Experts of a small language model.
Size: 11 layers, width 640, vocabulary 32000, 223M parameters.
Experts: 64 experts in each of 9 layers, 240 SiLU neurons an expert, 4 picks a token, a softmax router, 32 empty slots to pick.
Training: a variant of Muon for the experts, 552M tokens.
Below are experts of layer 3 (counted from 0) of a mixture-of-experts language model. Rows are named router (the router's row for the expert), up (a neuron's input weights, with its number) and show model dimensions 256-383. Each number is 50 + 12 x the weight over its row's rms, rounded and kept within 0 to 99.
Before each expert's rows: "comes after" lists some tokens at least twice as common just before its tokens as in all text. This comes from a sample of Wikipedia text that the model never trained on. Tokens count by the router's weight.

# expert 4
comes after: "-", ":", "\n", " |", " Born", " –"
router:63 41 68 65 48 64 35 39 40 50 42 41 47 34 16 37 65 55 30 92 49 52 57 27 30 37 35 62 44 56 50 64 45 50 45 55 39 55 44 42 22 35 52 54 37 68 59 49 38 46 44 44 62 54 41 59 66 57 32 46 44 55 32 42 51 41 43 54 64 52 42 48 45 48 45 52 46 37 42 67 70 27 66 42 50 26 59 65 49 54 41 62 37 57 45 56 56 72 55 61 37 52 57 35 40 20 49 47 54 62 55 50 55 43 45 51 36 51 67 49 58 69 36 51 35 59 37 64
up0:73 24 59 49 00 49 43 50 58 36 47 17 55 66 27 65 55 66 69 37 47 63 55 45 37 57 57 69 48 56 56 73 43 74 39 70 59 68 52 48 49 39 55 52 45 50 42 42 30 37 46 61 77 60 47 54 63 39 57 76 50 44 61 42 67 65 50 57 52 31 47 41 59 44 41 50 46 52 35 47 48 56 59 58 59 79 27 50 55 59 52 41 41 45 47 44 71 52 48 57 42 44 60 47 43 60 50 40 70 35 56 54 59 43 65 54 48 42 34 71 50 41 52 68 53 33 70 58
up1:40 71 50 63 19 39 61 38 42 33 41 49 57 66 52 44 65 27 63 47 67 46 35 57 74 33 31 61 67 50 62 48 73 66 52 45 67 45 50 61 61 31 26 42 41 48 58 24 70 48 42 61 68 52 44 60 35 63 56 57 64 64 16 48 66 48 39 61 64 42 31 38 48 72 70 64 44 49 50 33 33 46 58 40 57 69 79 27 47 45 22 55 44 65 50 47 56 58 18 35 49 45 42 54 72 53 39 31 39 43 39 61 52 64 43 29 51 37 55 49 56 59 47 47 50 25 52 32

# expert 61
comes after: " United", " New", " of", " South", ",", " National"
router:73 41 41 50 54 62 61 29 59 38 51 44 40 49 21 48 57 43 44 45 56 66 56 28 51 58 51 34 41 58 37 44 43 60 72 35 53 40 32 59 27 48 34 46 46 37 45 60 44 65 60 49 38 46 51 38 52 42 41 23 41 59 26 56 53 52 38 44 52 32 47 50 48 67 41 47 74 69 50 44 70 53 49 60 59 60 63 59 44 41 50 55 45 74 72 68 38 47 49 50 56 59 49 55 57 30 64 60 56 33 86 48 56 53 51 66 57 31 39 53 51 63 57 44 44 50 54 59
up0:40 48 37 64 64 34 60 55 56 61 55 49 47 71 67 49 50 30 46 44 54 59 41 54 55 43 61 60 48 52 25 51 49 37 48 39 60 38 68 39 54 38 34 62 36 53 49 47 57 67 60 50 53 55 46 43 55 51 83 50 40 36 72 58 61 23 38 34 50 46 56 57 54 49 63 39 73 33 58 47 36 37 50 43 47 86 45 21 56 62 41 54 21 52 55 42 68 43 63 54 77 41 40 53 44 53 56 50 61 70 71 42 48 64 49 37 51 51 34 53 43 53 65 55 53 57 50 65
up1:40 30 53 37 59 47 48 44 54 50 56 41 42 45 45 51 23 67 47 39 66 41 29 29 58 54 25 46 59 56 40 64 55 43 41 54 38 49 61 63 34 64 49 30 54 54 31 28 46 46 71 57 45 47 79 47 47 39 50 40 76 49 40 46 57 52 63 71 40 49 49 61 64 48 67 50 45 54 50 56 57 59 57 52 41 64 41 62 66 39 32 59 61 55 67 29 61 20 43 64 62 55 38 67 50 34 36 68 40 52 37 59 44 53 61 66 54 58 67 40 42 51 69 42 54 58 53 61

# expert 58
comes after: " a", " his", " an", " her", "s", ","
router:32 51 34 47 58 53 58 63 36 43 50 55 42 49 54 37 42 48 70 71 29 57 56 50 44 61 44 63 54 50 54 35 41 60 50 57 46 55 50 55 57 38 44 40 48 52 73 58 50 59 54 77 39 35 35 60 43 56 55 39 33 49 56 69 46 55 24 50 29 47 52 38 48 51 47 44 47 65 60 53 54 55 36 36 66 54 50 52 77 56 45 58 54 36 45 37 59 45 65 51 24 49 57 44 62 51 64 33 65 62 43 63 59 46 69 59 53 38 57 30 56 81 36 64 44 54 50 29
up0:67 49 74 49 51 36 31 45 50 34 37 20 40 41 39 31 48 71 58 40 63 52 31 35 56 60 52 69 58 49 43 40 43 52 71 57 69 50 52 44 46 54 27 46 41 42 23 60 59 52 47 43 55 34 54 28 56 54 42 61 48 27 44 49 60 39 44 47 56 55 47 53 43 49 43 52 59 65 52 40 44 43 66 50 30 58 71 35 65 36 46 46 24 58 38 30 60 56 43 51 52 48 64 61 40 33 50 57 38 48 37 18 33 63 73 55 30 57 61 48 33 67 48 39 68 36 30 49
up1:59 59 73 55 68 59 62 40 68 65 55 50 61 40 43 60 46 82 48 66 54 42 33 53 54 64 40 47 70 53 28 46 63 68 61 36 64 62 34 71 58 56 81 54 54 55 57 48 56 44 38 44 51 62 43 43 64 54 56 68 45 52 60 47 52 53 50 30 50 44 50 38 50 34 36 23 47 24 64 53 37 54 55 45 60 70 37 61 45 52 29 68 51 52 54 63 53 38 38 50 66 45 35 34 36 66 48 35 69 54 68 50 45 41 47 57 50 57 44 44 41 67 49 74 65 65 63 32

# expert 26
comes after: "\n", "===", "==", " ===", ".", ")"
router:74 45 30 62 59 35 52 39 53 63 52 58 43 64 34 30 53 23 61 43 68 46 73 51 49 68 47 43 35 35 51 42 47 36 74 53 48 40 60 55 35 54 65 51 71 75 49 64 41 62 52 38 65 69 48 53 51 66 50 38 72 39 49 77 49 38 31 37 70 59 54 43 62 66 43 38 45 42 59 46 58 30 40 44 43 45 77 59 34 53 38 48 42 77 42 47 50 56 53 30 42 60 63 38 29 66 48 49 42 66 54 66 83 41 55 57 64 31 65 46 39 43 46 53 66 45 53 56
up0:82 47 54 34 39 49 31 59 45 34 57 48 54 72 28 59 45 39 47 49 49 50 46 56 39 54 21 38 56 76 34 62 63 30 48 59 50 52 19 69 33 40 64 45 49 30 64 60 51 35 54 58 77 25 52 51 83 42 55 46 67 41 62 56 50 48 41 51 59 47 51 64 49 51 50 41 45 49 41 66 61 37 30 53 43 40 54 51 49 80 58 42 54 55 52 49 45 62 56 55 43 55 64 35 38 37 58 47 34 53 31 60 39 47 38 36 59 49 50 48 57 50 26 43 46 42 69 51
up1:60 50 54 21 39 34 64 64 54 71 51 39 46 61 56 46 65 68 32 32 44 47 37 32 67 71 50 67 43 38 70 38 24 32 55 53 57 60 47 61 73 17 47 56 55 56 54 58 64 42 57 60 87 39 42 31 74 21 42 57 53 49 61 58 49 44 47 50 71 46 55 39 35 51 53 52 63 53 50 61 58 64 45 38 59 53 33 32 62 47 39 52 69 48 63 63 56 34 68 52 62 40 51 65 55 43 46 70 31 50 53 40 45 57 60 43 50 58 45 52 43 42 71 60 43 53 49 47

# expert 16
comes after: " a", " A", " an", " La", "a", " la"
router:50 35 37 60 26 62 62 33 40 32 48 58 44 57 34 49 45 32 64 43 38 65 40 61 54 52 47 53 55 53 39 67 42 56 57 57 40 43 41 53 51 75 20 35 59 51 42 54 42 45 66 47 39 43 49 71 34 50 49 43 27 44 60 41 52 32 60 65 42 41 62 45 44 46 55 52 74 58 51 39 41 50 40 59 63 52 45 50 44 40 30 38 43 58 41 51 44 44 49 54 36 35 47 43 59 55 57 49 43 55 47 35 55 30 52 74 31 60 74 60 50 45 39 09 43 46 46 58
up0:63 50 55 41 46 55 34 69 50 62 58 51 47 51 51 28 57 67 59 51 57 51 39 42 58 60 17 35 56 37 66 49 54 38 48 39 61 50 58 60 41 57 46 51 46 32 36 75 32 43 64 54 39 57 57 45 13 30 56 58 60 46 48 29 40 42 50 43 61 45 61 33 38 61 73 60 41 54 38 59 70 53 54 60 46 26 47 47 36 50 60 48 49 72 53 56 56 63 62 31 38 47 60 55 39 60 41 62 40 23 47 51 69 40 35 50 49 39 36 50 29 62 26 33 48 39 60 53
up1:40 62 37 47 55 42 46 43 54 64 26 57 44 50 50 46 44 43 60 60 50 50 47 53 66 47 66 34 58 32 50 38 42 37 55 29 54 32 28 41 39 44 51 46 43 74 52 56 40 35 65 42 49 29 35 43 66 48 67 41 59 37 36 54 56 65 47 51 50 53 53 57 61 54 57 20 43 59 55 41 54 46 32 31 30 52 51 71 46 52 35 53 59 91 50 56 44 52 39 45 35 57 56 43 39 58 49 47 44 53 68 61 53 56 49 59 51 49 53 42 25 43 50 40 38 58 40 46

# expert 1
comes after: " |", "|", ";", "/", ":", " Divizi"
router:67 45 52 64 61 58 40 40 36 48 41 53 55 46 50 54 45 42 37 45 42 39 66 55 43 52 59 41 45 39 64 61 36 39 45 68 63 58 79 70 32 49 69 63 63 38 56 41 43 28 43 48 52 57 43 69 51 63 72 63 70 35 50 33 48 47 61 52 63 66 52 81 66 57 35 55 31 30 52 56 42 47 34 57 58 52 32 28 45 38 67 41 54 47 59 59 52 56 29 58 48 47 39 68 40 60 47 56 37 53 48 85 27 44 41 36 35 59 49 48 25 49 63 63 25 55 65 18
up0:55 59 55 46 63 71 55 53 54 51 51 54 65 71 45 59 36 50 50 48 52 54 63 60 34 24 31 58 67 41 52 61 70 62 45 46 32 32 53 45 17 29 60 50 38 30 39 71 50 37 48 70 51 72 50 68 63 35 69 49 55 34 51 48 62 53 59 45 47 45 49 44 51 74 49 41 51 65 55 26 46 50 41 49 45 63 46 34 55 65 31 73 34 60 49 63 56 62 52 42 63 47 62 55 32 43 26 62 52 39 43 31 34 55 73 46 68 63 52 63 43 70 63 52 49 45 63 63
up1:73 58 71 69 45 52 41 66 58 25 45 50 78 45 40 28 51 40 49 44 45 58 61 31 46 57 44 46 62 36 70 54 51 62 30 53 46 26 29 49 39 21 54 60 48 44 42 59 53 57 38 54 46 59 60 63 49 45 51 35 58 51 52 49 43 70 39 54 68 56 57 37 50 50 68 45 33 55 43 54 45 50 58 41 60 24 43 35 55 72 33 42 33 42 50 38 64 46 45 38 21 52 61 44 42 48 51 66 46 12 32 35 44 42 37 27 46 64 74 47 46 48 42 68 68 49 56 52

# expert 17
comes after: "\n", "-", "|", " in", " played", " football"
router:37 33 62 57 61 61 38 60 63 47 56 34 59 56 70 57 31 43 58 49 44 31 48 44 42 60 42 32 57 25 46 54 46 32 51 62 51 47 57 28 79 41 33 47 45 57 58 48 37 59 60 59 75 39 21 35 51 40 54 36 46 65 58 52 64 43 69 72 67 48 77 62 43 59 71 24 64 75 77 48 63 64 30 42 46 41 46 31 54 45 69 62 37 38 52 54 42 42 62 48 60 62 63 40 79 47 39 72 75 46 60 50 40 52 49 37 37 58 37 38 65 42 56 73 57 51 63 57
up0:49 39 50 33 27 44 53 63 63 53 63 58 54 60 58 24 44 45 74 52 35 58 50 46 65 32 52 51 46 53 46 50 56 66 43 40 58 60 67 52 70 46 45 70 62 56 36 46 56 53 67 59 56 57 50 52 45 34 44 51 48 49 43 65 62 46 35 62 66 50 60 64 66 72 74 51 66 63 54 39 67 49 30 46 66 48 67 53 47 50 42 76 42 50 45 45 48 47 42 63 50 65 32 67 65 58 49 49 37 32 69 48 53 56 59 40 61 37 37 25 42 32 50 43 66 58 65 49
up1:47 51 63 55 38 61 63 63 29 54 37 77 61 72 79 50 59 48 56 54 44 52 56 29 59 46 25 38 58 44 47 40 60 61 49 25 24 51 74 81 70 53 48 38 54 43 48 29 44 50 49 34 54 71 48 56 47 62 50 49 63 46 46 48 41 31 28 43 40 55 59 51 53 53 52 62 38 59 44 62 49 36 45 44 42 36 49 31 67 53 38 51 46 58 48 59 49 51 67 51 78 54 27 51 27 40 36 47 46 50 58 36 46 54 54 45 62 51 63 54 39 37 57 63 57 78 50 71

# expert 44
comes after: " B", " S", " P", " E", " C", " D"
router:70 51 60 43 18 49 61 47 58 16 46 47 35 40 36 53 69 42 54 60 45 48 58 51 41 52 51 62 53 81 61 59 32 54 78 57 34 63 50 68 47 43 40 61 43 61 44 58 50 53 38 48 58 44 51 64 51 37 22 49 55 67 54 34 54 52 55 34 47 68 54 43 47 25 35 67 49 37 42 50 50 30 71 62 57 66 35 61 50 53 54 67 55 56 57 52 51 64 50 39 46 54 56 55 60 56 52 45 39 39 04 61 54 47 38 43 59 55 42 67 68 38 63 47 55 54 34 46
up0:75 81 55 50 41 48 43 58 43 50 52 22 68 31 42 49 55 52 40 66 54 61 73 45 64 40 37 63 68 56 39 62 37 42 32 44 54 44 62 48 53 59 50 62 50 60 38 47 54 78 54 63 45 47 53 75 58 57 28 45 37 54 52 67 42 48 62 55 48 61 43 59 55 41 53 46 46 40 44 66 40 46 55 31 39 30 40 44 45 33 29 61 61 40 12 46 50 42 46 42 48 56 44 55 54 54 61 44 60 49 64 43 37 54 36 42 54 41 32 50 75 56 56 46 38 46 53 46
up1:45 36 43 65 47 58 37 52 38 44 63 40 56 55 46 60 54 18 53 39 54 42 69 56 48 74 33 43 58 36 53 65 44 43 43 46 56 30 61 56 56 25 68 53 47 37 51 49 53 56 32 58 59 43 44 56 48 83 48 41 53 30 49 51 56 57 37 33 55 50 51 67 34 51 63 49 64 60 53 67 61 35 51 56 59 64 57 71 33 71 55 43 48 48 42 55 42 40 57 69 50 65 43 55 41 47 47 31 30 49 62 45 52 52 48 48 67 39 68 59 35 69 35 58 56 58 64 53

# expert 43
comes after: " did", ",", " were", " is", " (", " of"
router:52 70 52 65 56 60 50 60 48 35 69 36 42 59 75 56 57 38 34 32 36 77 70 40 54 52 51 50 51 52 42 48 75 51 52 66 60 30 38 41 70 72 26 39 66 48 58 46 45 68 64 52 43 59 31 56 64 41 58 49 69 55 61 64 42 63 58 45 56 49 52 51 26 52 38 49 58 49 62 69 57 52 63 45 64 48 43 53 51 50 34 47 61 46 53 56 61 30 20 68 58 65 37 43 57 67 39 49 59 55 51 52 53 54 35 41 35 48 54 52 51 41 18 75 57 61 21 54
up0:51 57 49 35 29 52 76 63 65 51 42 32 61 47 34 46 77 40 39 74 70 37 51 51 68 48 36 75 34 30 58 36 78 65 30 50 56 45 83 42 47 64 42 56 47 41 65 44 54 38 49 64 46 50 53 38 36 46 40 68 43 36 61 59 42 56 61 28 49 47 32 37 51 49 52 54 33 58 43 34 54 36 64 57 25 44 59 57 45 58 64 38 37 62 44 36 88 41 56 38 30 54 52 50 54 48 63 36 43 55 45 43 70 51 53 49 56 80 60 43 53 57 45 32 31 62 27 51
up1:51 48 59 62 71 23 51 57 63 40 56 51 58 76 31 59 27 48 45 52 24 47 70 61 34 52 38 60 48 69 62 33 36 54 37 28 56 42 31 54 58 48 59 53 43 70 52 61 56 57 36 55 39 20 44 50 41 35 39 55 35 39 44 55 50 73 51 39 50 51 51 45 47 44 39 59 54 35 46 24 67 53 59 38 44 80 41 78 56 43 57 74 38 64 37 51 46 36 42 52 67 45 48 57 56 37 81 60 69 68 31 46 66 67 40 57 45 50 45 36 44 55 44 43 45 51 51 54

# expert 23
comes after: "\n", "|", " m", " mi", "NL", "    "
router:28 52 32 51 49 49 56 50 71 53 50 62 38 44 47 69 33 56 60 58 20 50 35 28 57 60 49 45 62 46 42 46 52 51 53 43 48 75 49 33 33 58 30 36 46 52 47 63 43 30 71 45 38 54 45 54 52 37 61 51 40 55 44 46 43 37 54 55 47 67 45 41 42 49 60 35 54 66 24 43 31 40 56 69 74 52 39 77 44 64 44 31 60 66 52 44 42 68 54 38 42 44 48 47 51 31 39 56 50 56 36 39 57 49 62 48 62 60 65 58 42 56 25 62 51 52 38 72
up0:39 37 32 61 49 48 25 42 17 44 58 41 50 47 68 39 54 51 34 45 23 41 20 59 66 53 48 44 69 48 67 33 28 44 59 68 65 50 24 32 52 47 52 45 39 47 37 50 30 45 46 57 40 57 50 52 48 33 66 52 50 59 53 54 55 46 54 67 41 47 47 52 61 61 57 54 45 27 44 61 52 55 39 54 51 47 51 53 43 62 51 60 53 61 33 51 56 52 34 38 47 38 51 57 58 46 55 54 43 53 53 54 43 48 68 65 42 52 43 65 64 44 41 50 63 42 70 86
up1:32 39 31 52 65 70 69 53 69 50 55 45 66 33 74 47 62 59 37 32 43 32 18 36 47 80 48 58 62 42 71 70 51 48 57 66 45 59 57 63 56 50 32 39 48 40 39 49 46 40 55 67 57 49 45 58 29 35 45 46 50 22 53 43 54 62 34 52 57 50 49 53 57 48 59 51 52 65 68 55 52 44 57 57 63 60 38 47 46 50 52 42 54 43 52 32 28 51 40 66 48 53 26 32 38 43 54 34 56 61 85 59 24 47 56 28 57 68 33 41 39 43 42 50 36 57 64 41

# expert 21
comes after: "s", "N", " N", "S", "T", "m"
router:45 73 33 43 68 49 53 62 28 56 41 68 58 48 83 40 48 32 61 59 51 45 55 34 56 52 54 54 64 29 52 38 43 62 41 52 47 47 55 55 46 48 70 44 53 50 58 47 59 53 50 52 42 60 57 61 46 36 23 33 46 48 64 70 46 32 51 61 66 46 51 53 29 51 37 41 26 55 41 58 30 39 49 63 40 59 30 47 33 42 43 38 42 37 54 55 45 28 62 52 46 61 50 52 59 60 37 42 62 41 67 35 67 61 56 44 56 58 47 46 59 63 64 50 45 44 37 42
up0:28 61 53 51 33 54 38 38 51 55 34 40 61 51 18 62 43 59 56 42 54 50 38 50 44 50 49 52 47 54 55 50 43 64 68 56 55 41 45 48 32 36 43 36 63 61 47 52 43 41 57 49 70 19 75 63 55 43 49 50 34 28 55 39 53 82 52 55 40 55 41 48 68 67 50 54 42 50 37 43 43 43 40 43 44 74 25 54 65 40 47 57 52 48 52 58 71 47 47 77 69 55 44 41 33 57 41 40 43 54 63 58 35 41 43 49 44 49 31 52 36 74 48 52 57 50 50 43
up1:42 44 67 81 53 57 42 46 42 56 56 34 51 37 40 35 46 32 56 51 43 65 38 58 47 62 32 31 57 62 50 47 46 50 64 53 53 61 36 59 46 73 62 51 34 27 71 53 68 63 50 62 53 61 51 48 59 36 18 58 37 43 44 54 57 50 57 24 56 52 46 55 58 72 57 58 46 57 46 36 65 55 58 35 48 60 63 59 50 69 47 41 53 55 40 49 55 45 41 54 47 56 35 52 48 52 49 61 56 47 97 61 61 45 44 47 61 39 40 52 60 44 73 53 54 66 29 68

# expert 13
comes after: " of", " in", " at", " on", " by", " as"
router:32 55 55 49 26 51 74 49 45 38 46 52 62 23 58 58 42 58 49 62 41 62 55 55 60 46 58 44 16 41 57 52 36 47 45 48 65 52 82 74 63 35 39 85 32 39 59 57 52 64 54 41 51 42 34 31 54 52 59 62 34 55 40 70 59 40 47 47 33 36 44 42 69 60 52 49 57 50 58 65 49 39 46 51 73 32 34 48 69 47 53 37 36 55 50 28 45 37 41 35 47 58 56 39 52 40 58 39 39 53 63 52 41 26 67 59 38 56 54 46 50 54 33 69 79 58 50 43
up0:54 32 41 47 73 50 35 38 58 71 56 33 49 67 61 59 47 46 65 69 35 45 39 37 59 52 54 74 42 42 57 55 45 34 41 66 48 50 54 54 46 44 28 52 51 62 49 42 72 31 56 56 34 73 52 48 48 52 69 56 21 46 39 33 57 28 56 57 60 55 57 51 46 46 37 50 42 25 45 49 42 72 43 61 39 51 49 36 55 56 54 34 51 39 75 48 41 35 66 40 46 60 57 14 32 51 43 67 34 64 71 60 37 55 49 63 59 66 41 47 41 62 40 41 43 49 63 83
up1:60 44 44 50 38 55 68 62 47 47 52 64 47 46 48 52 43 38 48 33 42 32 64 34 57 37 61 46 29 43 40 26 76 52 44 52 68 40 51 47 25 41 60 57 46 60 61 20 39 72 28 40 63 48 51 31 36 33 49 57 31 56 45 61 60 79 45 33 74 35 37 41 34 57 54 61 36 48 53 64 79 43 52 36 68 54 61 29 63 54 66 52 61 65 42 44 58 40 51 63 56 55 49 66 34 33 37 48 65 55 09 42 49 58 59 25 54 47 45 66 38 52 31 44 30 61 39 70

# expert 29
comes after: " re", ".", " Re", " con", " c", " per"
router:37 78 53 52 32 53 51 42 48 50 57 47 50 53 35 57 46 37 70 54 48 61 63 65 54 35 53 61 74 50 42 42 70 40 55 62 57 54 46 47 54 43 64 30 50 61 51 56 54 62 35 58 54 27 50 66 45 37 53 41 47 80 32 66 57 35 67 49 49 44 49 58 63 73 32 61 44 50 42 40 38 57 60 35 61 28 60 60 38 54 68 41 58 44 36 43 55 40 48 58 53 49 63 52 65 41 52 62 59 45 31 70 46 51 69 17 57 47 57 41 41 33 49 26 14 49 47 72
up0:43 50 47 43 55 37 61 57 58 50 61 43 64 50 51 51 56 47 35 50 19 39 22 56 50 33 62 51 56 66 59 50 59 37 55 52 46 25 51 60 21 70 49 44 42 59 50 78 31 39 67 46 52 46 52 42 44 62 61 51 45 55 67 58 53 34 35 54 58 52 50 58 38 41 36 62 50 39 60 33 44 41 59 51 47 43 58 40 49 52 42 48 61 77 53 51 63 69 58 43 41 58 36 56 38 38 50 37 41 58 62 53 65 60 49 52 60 65 71 45 63 44 52 54 56 59 46 37
up1:51 57 21 36 41 72 63 59 43 61 52 54 54 65 56 39 55 59 47 56 56 44 54 77 54 26 52 27 75 49 46 56 55 57 47 48 45 34 29 55 37 37 56 40 43 54 47 38 42 62 36 53 38 60 37 50 45 30 79 36 40 60 54 61 56 56 63 57 30 51 51 62 47 81 58 37 42 52 62 42 50 51 67 39 45 40 71 28 36 66 49 43 60 42 43 48 35 39 63 59 51 47 52 55 63 55 48 45 64 65 22 56 61 34 34 83 62 37 29 43 67 58 42 48 46 53 40 41

# expert 30
comes after: " the", " The", "The", " its", " as", "the"
router:54 48 57 56 37 36 44 33 47 46 60 56 56 59 48 68 47 60 52 54 49 29 46 44 67 38 45 45 58 69 43 51 37 67 69 17 63 55 50 48 64 46 33 45 47 76 69 45 64 51 66 39 33 40 47 41 53 71 50 46 49 29 34 46 52 61 62 25 39 43 50 33 63 53 45 54 27 34 32 76 72 36 48 49 47 42 51 43 54 49 52 32 45 64 42 52 38 41 58 37 72 66 61 44 54 45 70 44 56 48 63 41 58 66 47 64 23 48 57 36 21 29 42 41 26 57 63 81
up0:39 45 76 47 62 54 49 50 48 40 54 53 63 50 72 27 46 25 66 65 76 62 62 41 38 42 46 47 33 53 56 42 51 65 50 32 53 63 31 34 54 41 40 57 52 55 36 14 66 69 36 53 61 66 64 53 57 35 53 59 62 63 45 44 62 34 50 66 64 55 53 51 59 38 72 37 67 71 36 54 53 49 39 52 38 43 47 54 55 50 52 52 37 29 50 50 48 37 47 63 43 44 59 38 46 63 48 40 73 85 66 45 64 70 78 29 36 70 58 68 45 72 41 87 51 54 37 42
up1:08 46 85 27 20 58 50 55 70 47 49 70 57 49 42 50 39 36 46 53 43 46 50 58 25 63 39 60 59 55 42 62 60 55 57 40 64 49 38 36 51 51 75 38 23 76 62 59 37 56 53 57 50 23 58 46 54 48 56 56 68 51 20 57 43 62 43 58 43 46 41 55 53 54 26 55 54 26 35 42 68 46 73 61 26 40 38 64 53 30 53 38 52 61 46 37 73 64 55 42 66 45 49 55 45 53 37 50 65 54 79 55 36 61 42 49 37 63 40 58 70 63 59 60 63 84 50 59

# expert 50
comes after: " a", " and", " an", " with", " are", " new"
router:57 59 42 56 47 36 65 50 48 53 67 60 43 65 55 61 23 51 53 42 55 49 42 36 51 77 31 61 50 62 46 67 50 43 33 37 53 43 61 59 53 49 57 61 48 43 51 54 74 45 54 49 56 38 46 41 39 59 46 49 38 37 60 53 39 58 66 31 45 37 55 25 96 45 56 57 59 58 52 63 65 57 38 24 52 16 62 41 63 41 43 25 37 54 73 40 60 24 32 59 37 54 58 42 37 45 61 57 38 49 57 32 39 49 29 81 55 58 55 39 49 45 37 45 69 57 40 50
up0:32 56 36 58 36 61 52 50 53 58 36 55 60 43 77 45 52 56 58 56 62 35 64 49 50 45 39 38 77 55 46 41 59 37 44 55 53 64 61 27 62 51 68 49 25 74 42 63 31 58 35 61 59 44 57 51 41 80 41 39 36 62 47 46 48 48 40 53 51 55 48 66 45 57 61 48 45 28 36 54 40 50 58 55 52 73 36 42 65 53 37 39 25 28 57 46 44 46 58 60 62 57 41 50 52 60 40 63 62 42 47 34 42 46 47 71 58 38 42 50 44 46 70 64 42 68 54 57
up1:45 48 34 35 31 55 43 47 33 30 65 48 35 65 52 53 53 52 34 70 68 44 66 51 58 79 55 47 59 57 58 52 52 39 54 51 33 24 65 43 51 51 49 52 62 48 32 33 66 65 27 54 36 57 49 51 17 25 54 55 58 46 36 52 40 55 67 36 61 43 53 50 33 44 35 28 64 30 55 57 49 54 25 49 49 35 35 44 26 58 45 48 48 36 44 67 48 48 45 42 65 55 74 59 62 45 48 49 41 64 63 63 47 60 37 50 59 43 60 61 32 42 48 53 48 62 62 48

# expert 55
comes after: ",", " (", " ", "),", ";", "\","
router:48 41 52 56 37 68 41 75 56 64 63 43 56 57 74 40 54 55 31 59 38 54 36 53 62 39 46 75 39 48 46 71 64 26 48 61 52 47 46 77 53 53 55 59 60 34 50 78 47 59 41 33 36 77 34 63 81 65 39 77 54 69 59 44 52 35 23 53 71 57 64 51 87 46 62 59 28 53 41 49 43 58 36 43 64 57 56 26 77 40 44 64 43 57 54 51 53 79 39 49 63 58 37 39 56 52 35 63 31 57 48 62 35 50 50 28 31 51 50 51 65 51 48 76 42 42 47 35
up0:31 53 55 48 71 53 49 36 43 30 48 57 50 59 31 50 43 73 50 57 49 60 42 42 48 36 48 55 64 41 57 57 53 40 53 56 50 66 67 40 50 58 73 50 56 52 53 44 44 45 40 58 45 46 47 36 47 56 47 44 64 39 56 47 57 33 45 66 41 42 56 44 56 64 63 58 51 57 57 50 71 52 50 70 57 39 55 54 63 47 63 33 64 69 41 47 43 51 53 34 40 57 41 63 61 38 38 38 53 48 53 22 58 67 62 45 47 44 54 52 54 47 24 64 51 37 37 59
up1:52 70 25 60 55 46 39 52 30 36 49 60 57 56 42 46 44 78 45 39 36 37 48 53 68 46 56 48 59 49 60 62 49 63 54 44 41 48 58 47 45 44 46 43 55 54 41 43 32 51 48 74 47 77 31 48 56 61 42 56 64 42 61 56 44 54 63 49 58 52 39 36 50 50 39 49 50 60 59 43 39 49 40 59 38 54 71 64 43 46 30 26 61 62 55 53 59 46 48 38 56 63 37 59 39 75 40 39 44 54 73 51 39 40 52 33 49 57 44 50 35 38 34 50 57 60 66 57

# expert 32
comes after: "-", " (", "\n", " \"", ".", "–"
router:49 50 47 37 33 61 47 60 40 44 44 59 68 50 45 56 32 59 49 51 42 45 39 59 58 37 37 45 45 45 55 64 55 61 49 57 39 52 58 68 58 43 54 60 82 66 36 52 69 66 40 32 78 46 42 42 39 57 62 56 55 30 55 76 42 46 53 47 35 29 78 55 51 47 32 26 45 29 49 55 43 41 59 60 46 68 42 34 30 36 78 48 40 47 40 60 33 47 48 64 35 41 22 48 51 60 58 40 57 48 49 73 37 66 55 56 43 19 58 33 35 45 29 32 58 50 63 52
up0:57 36 61 74 41 46 40 58 63 58 51 40 47 64 50 63 42 30 36 45 50 54 22 54 37 52 60 45 56 54 63 80 60 61 33 63 58 50 37 52 63 45 44 38 59 44 60 63 33 57 55 48 74 36 47 60 55 61 43 37 61 53 66 57 57 52 60 25 50 45 41 59 43 50 45 28 49 44 32 61 41 66 52 42 46 56 20 59 54 39 37 66 28 42 41 60 41 54 51 64 53 57 53 43 39 65 48 34 37 55 77 54 75 28 59 44 52 62 39 52 63 69 54 65 45 67 43 61
up1:44 21 56 56 64 63 48 59 54 42 33 54 51 36 57 51 43 41 77 52 54 43 53 53 66 44 44 51 53 63 47 51 58 61 59 39 45 36 61 47 54 53 25 42 38 48 57 70 35 48 23 62 32 31 45 51 45 55 45 62 40 42 69 51 58 23 51 46 39 44 37 44 46 41 53 37 28 32 50 52 44 51 46 59 53 40 42 37 55 58 36 46 57 44 32 51 63 43 24 41 28 46 49 46 57 41 22 52 54 33 45 48 44 41 49 44 46 60 78 45 49 36 54 64 54 52 40 41